Below are experts of layer 4 (counted from 0) of a mixture-of-experts language model. Rows are named router (the router's row for the expert), gate (a neuron's input weights, with its number), up (a neuron's input weights, with its number) and show model dimensions 0-223. Each number is 50 + 12 x the weight over its row's rms, rounded and kept within 0 to 99.
After each expert's rows: a language model's description of what the expert responds to; "mostly gets" lists some tokens that are sent to it at least half of the time. This comes from a sample of Wikipedia text that the model never trained on.

# expert 24
router:45 27 43 51 61 53 50 40 78 38 56 43 49 65 55 60 36 57 42 37 52 66 39 34 48 51 51 57 47 65 33 60 36 56 44 63 47 28 43 55 47 65 36 63 65 57 43 50 34 54 56 46 58 72 55 58 71 44 41 61 56 12 43 54 52 44 66 29 43 37 59 31 58 50 40 42 66 61 61 53 60 43 61 60 53 52 70 40 42 32 43 33 54 47 71 40 42 40 47 28 46 47 64 58 36 42 38 60 46 39 45 40 47 61 31 45 47 68 34 43 43 43 71 50 35 36 39 56 37 61 64 51 53 52 35 66 48 49 52 50 37 58 53 64 41 58 54 64 43 45 72 54 55 71 37 65 37 63 49 51 21 58 40 47 55 74 49 64 50 37 51 33 64 49 40 35 67 44 42 34 52 66 44 49 57 62 26 38 46 30 51 44 44 46 75 51 53 70 28 66 41 44 41 58 50 69 35 23 70 57 50 39 32 65 28 53 46 47 70 52 49 22 44 52
gate0:49 41 37 54 53 53 37 60 56 31 69 64 51 56 56 49 51 60 60 41 69 59 45 49 54 37 57 47 50 54 75 49 47 57 60 55 57 35 52 50 34 23 51 48 30 67 44 22 42 74 44 56 46 31 59 37 54 67 51 46 45 64 80 50 42 40 49 32 51 45 39 46 55 40 71 58 55 35 53 53 50 61 54 50 42 46 48 54 32 55 53 47 33 35 32 77 55 50 69 39 60 51 43 80 58 42 59 69 61 61 45 47 60 51 41 49 33 58 38 73 59 28 31 74 36 42 37 70 62 48 66 61 38 42 73 50 35 35 54 49 40 37 49 43 54 53 54 63 52 48 56 44 52 63 66 51 42 51 54 50 64 67 47 53 47 61 47 73 65 55 51 45 51 73 55 40 51 18 49 49 49 39 46 46 54 29 41 53 58 27 72 70 32 64 36 32 55 61 41 59 31 58 43 49 57 65 61 53 70 65 79 52 62 55 58 34 63 71 52 46 58 30 55 65
up0:59 46 48 50 56 43 30 48 67 27 61 43 45 55 49 48 48 51 61 49 45 47 63 49 46 81 58 59 38 57 47 49 52 31 44 78 46 41 65 24 54 37 55 73 52 52 54 31 63 60 53 56 37 47 55 47 69 43 49 63 39 38 55 60 68 48 27 27 30 44 61 72 52 68 38 84 60 55 51 57 57 30 64 47 58 36 40 69 39 53 57 41 55 40 42 65 34 50 62 28 75 48 32 73 45 37 74 81 43 44 49 68 43 51 43 56 63 65 37 47 53 41 82 51 53 54 58 71 37 44 50 55 35 63 59 60 37 47 42 55 50 51 49 41 38 49 60 32 46 44 38 51 25 54 69 41 50 27 48 56 51 55 49 52 46 58 56 74 53 63 28 77 50 62 63 58 34 35 51 42 58 55 41 41 58 33 55 51 42 44 55 52 59 50 44 57 62 63 41 58 44 41 50 45 51 58 55 27 54 47 58 36 61 56 37 50 63 43 58 73 37 44 62 32
Name-internal syllables
mostly gets: " man", " work", " Man", "ić", "in", " Pal"

# expert 9
router:34 50 61 68 44 61 45 46 20 42 60 70 44 54 56 54 53 80 54 68 51 63 46 43 52 56 46 65 60 44 59 38 59 22 50 50 46 52 47 53 46 39 42 46 69 37 39 57 55 37 32 43 53 60 59 48 33 57 44 61 43 45 38 61 47 77 44 50 45 43 43 64 33 45 73 53 40 55 54 51 58 46 37 52 42 28 65 66 50 80 44 47 44 32 57 80 61 55 61 41 55 51 58 34 35 39 50 54 46 62 43 41 40 44 35 49 53 40 56 60 49 48 53 26 73 38 39 57 39 37 52 51 67 62 37 43 54 59 43 67 63 73 61 59 53 34 50 31 64 30 20 62 49 26 24 49 39 75 35 42 64 52 60 34 58 53 30 51 55 56 61 52 50 60 62 38 63 54 70 38 31 58 54 59 38 54 55 24 37 63 49 74 63 61 50 54 60 68 47 44 70 44 45 45 57 43 42 49 68 57 34 54 47 51 26 51 73 58 37 66 42 37 56 47
gate1:42 42 41 52 47 45 76 50 47 47 34 30 67 50 51 46 57 56 50 63 38 40 77 54 47 55 29 30 51 40 44 46 37 58 52 45 49 52 59 34 57 70 41 12 32 43 43 48 46 25 53 44 71 25 27 48 48 40 41 57 53 56 51 61 37 35 37 46 73 41 32 50 64 55 50 51 63 45 56 44 50 38 67 74 29 69 47 56 28 39 63 36 38 61 14 62 32 67 58 59 51 58 48 47 42 57 63 62 52 52 52 44 27 37 33 58 75 41 50 61 56 55 45 57 45 59 59 60 46 53 43 39 36 63 33 55 49 66 24 68 61 32 16 52 51 45 45 64 54 45 35 44 44 19 64 38 31 45 52 46 46 44 61 68 56 31 62 32 47 40 42 56 51 25 45 50 44 55 49 54 50 55 40 49 65 49 44 54 55 56 54 44 59 45 41 42 56 59 38 61 34 68 60 55 54 44 30 43 64 49 50 31 49 51 57 35 54 44 66 35 46 44 37 49
up1:35 36 56 52 33 41 61 54 49 46 30 29 65 60 45 62 57 62 38 56 47 30 60 52 34 66 30 42 46 50 45 40 46 59 64 50 46 45 50 42 57 76 50 30 36 52 49 46 32 21 45 42 55 33 39 47 49 53 40 58 48 37 52 46 35 53 44 44 77 54 27 51 57 55 53 57 62 43 84 53 60 42 52 62 31 46 43 54 41 46 65 33 40 63 24 68 34 69 61 51 48 56 52 63 33 51 52 65 44 43 49 51 21 33 29 43 76 45 68 56 41 45 41 42 64 54 53 57 61 52 37 48 33 53 38 47 44 60 38 79 44 37 32 62 55 52 41 53 63 59 43 65 48 33 51 46 17 49 41 41 40 26 55 74 61 34 36 30 59 55 49 59 50 36 57 56 42 44 57 60 60 54 36 58 55 43 50 62 57 61 50 43 64 48 30 50 66 62 39 68 31 81 54 50 49 34 49 43 66 50 52 25 40 53 50 64 40 46 65 31 45 35 45 43
Hyphens, dashes, separators
mostly gets: "-", " –", " -", ",", " —", "s,"

# expert 12
router:65 37 45 37 31 42 44 64 66 68 56 53 75 53 39 62 38 47 43 59 32 45 48 43 38 33 40 48 29 57 44 51 37 49 48 42 60 53 44 45 40 63 38 33 48 44 29 49 67 31 52 40 26 50 40 49 49 39 53 56 41 74 56 61 66 64 41 47 60 33 36 49 53 52 71 72 51 23 53 58 66 52 56 31 76 58 48 44 49 42 54 34 47 47 54 34 46 69 50 56 49 54 54 55 88 47 27 36 44 64 42 45 55 39 50 23 60 53 76 51 45 54 53 50 47 42 49 45 63 60 48 63 57 75 43 51 47 43 48 57 34 39 28 47 62 67 64 41 45 57 38 53 40 13 46 55 49 33 38 38 55 48 31 53 49 57 56 47 37 39 56 65 47 48 50 50 44 39 30 52 53 53 54 59 46 67 58 53 38 40 36 72 32 23 51 37 50 60 67 41 18 59 64 48 30 35 48 39 71 49 59 34 33 44 49 35 40 39 53 32 59 62 53 53
gate0:38 46 58 35 42 63 63 55 42 43 60 48 42 45 49 63 57 39 67 52 61 36 61 59 61 51 49 57 49 59 36 42 36 58 46 47 54 37 39 62 36 66 52 52 50 44 45 51 42 69 81 62 31 51 48 47 35 54 41 51 54 56 70 76 49 40 67 51 53 57 54 60 73 38 42 54 59 09 34 47 65 55 65 66 38 56 61 37 61 58 56 71 23 25 29 42 68 42 42 52 34 46 47 68 45 47 49 40 39 44 61 43 46 29 49 39 62 58 77 40 58 40 34 46 37 72 32 43 21 52 49 62 31 32 49 58 57 72 44 52 62 37 57 43 49 50 29 52 36 48 52 60 48 41 30 62 64 33 48 33 73 39 53 43 55 50 65 47 32 32 49 52 51 66 71 60 37 48 32 51 44 55 52 60 47 54 52 42 33 56 53 36 42 76 62 35 52 38 37 49 56 50 54 43 54 45 49 65 33 29 50 42 49 40 42 44 53 51 47 47 37 27 66 23
up0:32 40 43 35 39 39 47 48 68 54 53 21 53 56 27 63 34 64 55 51 49 49 69 60 63 45 56 60 66 57 62 31 44 51 31 53 54 49 30 67 43 75 55 51 53 68 52 34 32 39 33 47 49 55 74 47 34 40 30 58 44 70 60 44 59 49 52 71 51 39 51 55 62 57 62 33 51 36 41 38 41 50 63 53 55 47 44 44 41 70 34 73 52 43 38 52 53 49 60 45 47 51 66 57 61 53 37 61 44 38 58 57 57 39 50 42 38 54 60 38 72 63 57 61 54 58 52 21 34 53 34 54 60 58 59 59 54 55 63 36 64 59 42 53 37 62 41 36 29 53 40 49 38 49 32 58 37 19 67 41 32 42 19 38 41 73 44 56 67 40 58 49 44 56 43 48 31 39 50 46 25 37 56 52 53 42 38 30 48 55 49 48 59 63 35 54 39 58 17 56 48 41 71 48 59 50 48 44 75 57 63 53 46 32 65 46 47 78 45 60 58 49 69 35
Latinate word starts
mostly gets: " comp", " pro", " per", " ass", " ad", " prov"

# expert 18
router:53 60 40 62 67 61 53 49 51 42 52 55 52 50 46 59 49 49 53 55 67 77 44 39 59 62 66 68 44 68 32 57 29 43 36 64 51 37 21 51 37 61 38 32 65 12 89 53 41 59 39 56 70 35 52 52 51 54 43 37 51 47 62 46 58 50 41 40 63 38 58 34 55 38 52 45 35 53 54 08 52 31 50 41 56 53 50 49 51 36 61 49 82 61 68 51 46 60 40 64 57 45 54 47 58 50 50 57 63 52 54 41 58 34 57 62 31 42 52 50 38 71 51 56 53 36 64 62 39 41 53 60 48 54 60 62 66 29 58 79 62 45 59 47 36 62 44 37 58 40 49 25 44 53 54 46 45 51 42 64 53 28 41 55 52 53 56 48 45 62 49 57 47 51 48 44 45 28 63 67 49 55 46 29 26 30 35 65 37 66 46 56 71 54 57 48 57 60 67 44 70 43 38 40 35 61 32 53 32 52 46 58 40 73 40 41 46 30 62 34 51 60 46 62
gate2:43 54 43 33 39 41 51 66 48 52 42 58 53 56 59 53 46 53 50 59 59 41 39 60 39 57 69 36 45 52 51 29 55 61 53 58 37 63 68 61 35 58 63 43 47 44 58 56 27 48 79 60 69 65 33 44 40 58 55 49 37 47 41 48 59 57 59 47 62 48 43 60 41 68 53 53 44 51 55 45 43 50 56 35 46 82 28 43 40 62 54 34 37 48 60 51 52 63 42 78 51 23 31 52 87 62 67 47 50 45 46 46 60 56 66 63 36 38 57 35 56 63 42 41 44 48 52 58 60 32 26 36 42 48 54 35 59 56 33 44 48 32 60 53 52 60 70 54 42 36 53 54 77 35 49 44 41 51 42 36 71 59 57 47 58 68 58 48 65 27 36 33 49 50 60 56 52 56 42 30 60 53 36 34 64 51 55 65 63 37 49 72 67 29 42 49 66 42 77 70 29 65 49 52 43 42 52 61 42 65 30 56 52 41 51 63 51 66 57 50 59 92 52 42
up2:37 69 48 49 49 52 57 73 47 60 30 52 62 71 52 68 57 47 49 69 36 54 58 34 55 51 68 45 44 43 50 38 40 36 72 39 50 51 35 42 27 64 40 39 30 45 48 45 51 18 33 55 43 56 45 33 54 47 48 40 40 55 40 50 34 57 43 64 34 41 48 38 57 56 63 34 41 43 21 55 54 49 67 58 35 42 65 51 64 52 77 41 44 51 51 55 43 43 50 60 63 54 68 63 77 65 52 41 59 68 46 49 29 46 52 42 45 55 58 45 67 49 53 52 45 56 37 36 35 63 09 57 45 48 48 58 60 51 50 47 54 72 67 63 52 64 50 58 63 34 62 37 40 30 38 65 40 40 53 50 59 49 60 49 72 54 59 35 57 15 38 22 42 61 51 35 38 43 33 48 56 65 30 52 57 65 45 52 43 43 46 60 40 44 53 44 54 25 70 49 40 25 56 55 50 62 42 65 60 55 59 56 52 68 67 38 59 68 59 60 37 41 70 43
Word-ending syllables
mostly gets: "le", "ley", " China", "erg", "ber", "ach"

# expert 2
router:56 42 57 57 40 37 51 47 48 46 76 48 39 30 40 36 53 66 73 70 43 54 36 67 54 62 40 49 40 51 53 64 42 54 57 24 33 39 60 38 29 31 77 43 44 37 53 36 42 52 36 67 39 34 38 31 70 57 43 43 44 66 61 48 45 58 54 59 43 48 54 52 40 72 36 43 50 62 52 59 44 65 27 50 53 74 53 52 46 61 59 46 62 64 48 52 63 63 56 52 73 44 38 58 70 29 48 65 53 52 45 48 51 43 53 36 48 40 52 40 60 23 55 52 45 55 41 54 39 57 38 49 55 16 54 44 24 65 70 52 63 73 42 65 59 32 28 35 51 49 61 71 45 64 64 43 53 24 55 56 44 45 34 52 58 54 31 33 21 72 39 62 59 42 54 37 42 62 57 46 59 52 58 49 73 44 53 60 35 42 61 46 35 57 54 43 50 50 45 64 56 56 38 38 34 38 58 56 58 52 54 35 43 56 35 23 64 48 53 40 31 31 45 39
gate3:36 56 57 57 45 67 58 49 45 60 58 57 52 66 39 71 39 43 71 57 55 61 29 45 42 55 52 60 53 41 51 38 26 55 60 63 48 52 54 67 59 73 42 45 73 45 53 50 43 41 47 55 53 58 42 68 50 35 54 34 35 44 46 43 51 45 59 50 46 53 47 50 45 58 44 55 86 33 53 64 46 50 49 56 59 55 37 55 60 32 71 31 44 53 67 31 41 52 49 74 54 53 40 41 80 57 68 52 45 47 28 50 46 49 31 52 25 66 55 47 25 69 47 17 61 51 43 44 47 64 63 38 09 60 52 68 55 43 46 55 48 56 55 67 67 60 41 41 63 61 64 57 33 48 46 62 42 45 63 78 55 69 39 35 36 38 55 42 32 35 46 41 54 41 41 62 44 54 47 43 49 77 54 35 33 68 30 56 52 57 62 57 72 49 56 39 35 49 48 49 54 29 45 48 57 75 43 44 57 33 47 35 52 57 62 49 62 55 68 60 63 61 57 39
up3:34 60 60 47 46 56 50 35 48 55 51 69 38 64 37 81 37 46 67 36 52 65 32 25 45 51 55 54 52 44 47 41 24 51 50 49 39 50 52 68 49 62 42 44 69 52 47 24 26 22 29 50 58 51 44 55 46 48 66 34 33 40 54 36 43 43 54 51 59 65 65 59 33 69 41 77 72 34 68 55 50 48 51 45 46 72 31 56 58 38 62 41 58 57 45 34 42 36 56 59 41 61 37 52 75 64 67 53 52 45 29 48 59 59 24 68 42 47 48 37 48 56 57 26 60 66 38 54 44 70 60 41 22 57 50 68 59 27 34 49 52 52 55 55 62 68 36 54 63 58 50 47 42 67 52 59 47 42 63 61 58 69 53 37 42 49 55 40 28 43 52 42 43 54 30 60 41 52 34 51 50 62 56 60 34 60 32 54 50 35 53 72 68 39 65 45 44 49 50 56 56 38 41 54 59 66 50 39 51 31 53 35 48 75 49 54 62 55 63 56 64 36 48 33
Numbers and year digits
mostly gets: "17", "28", "30", "22", "16", "19"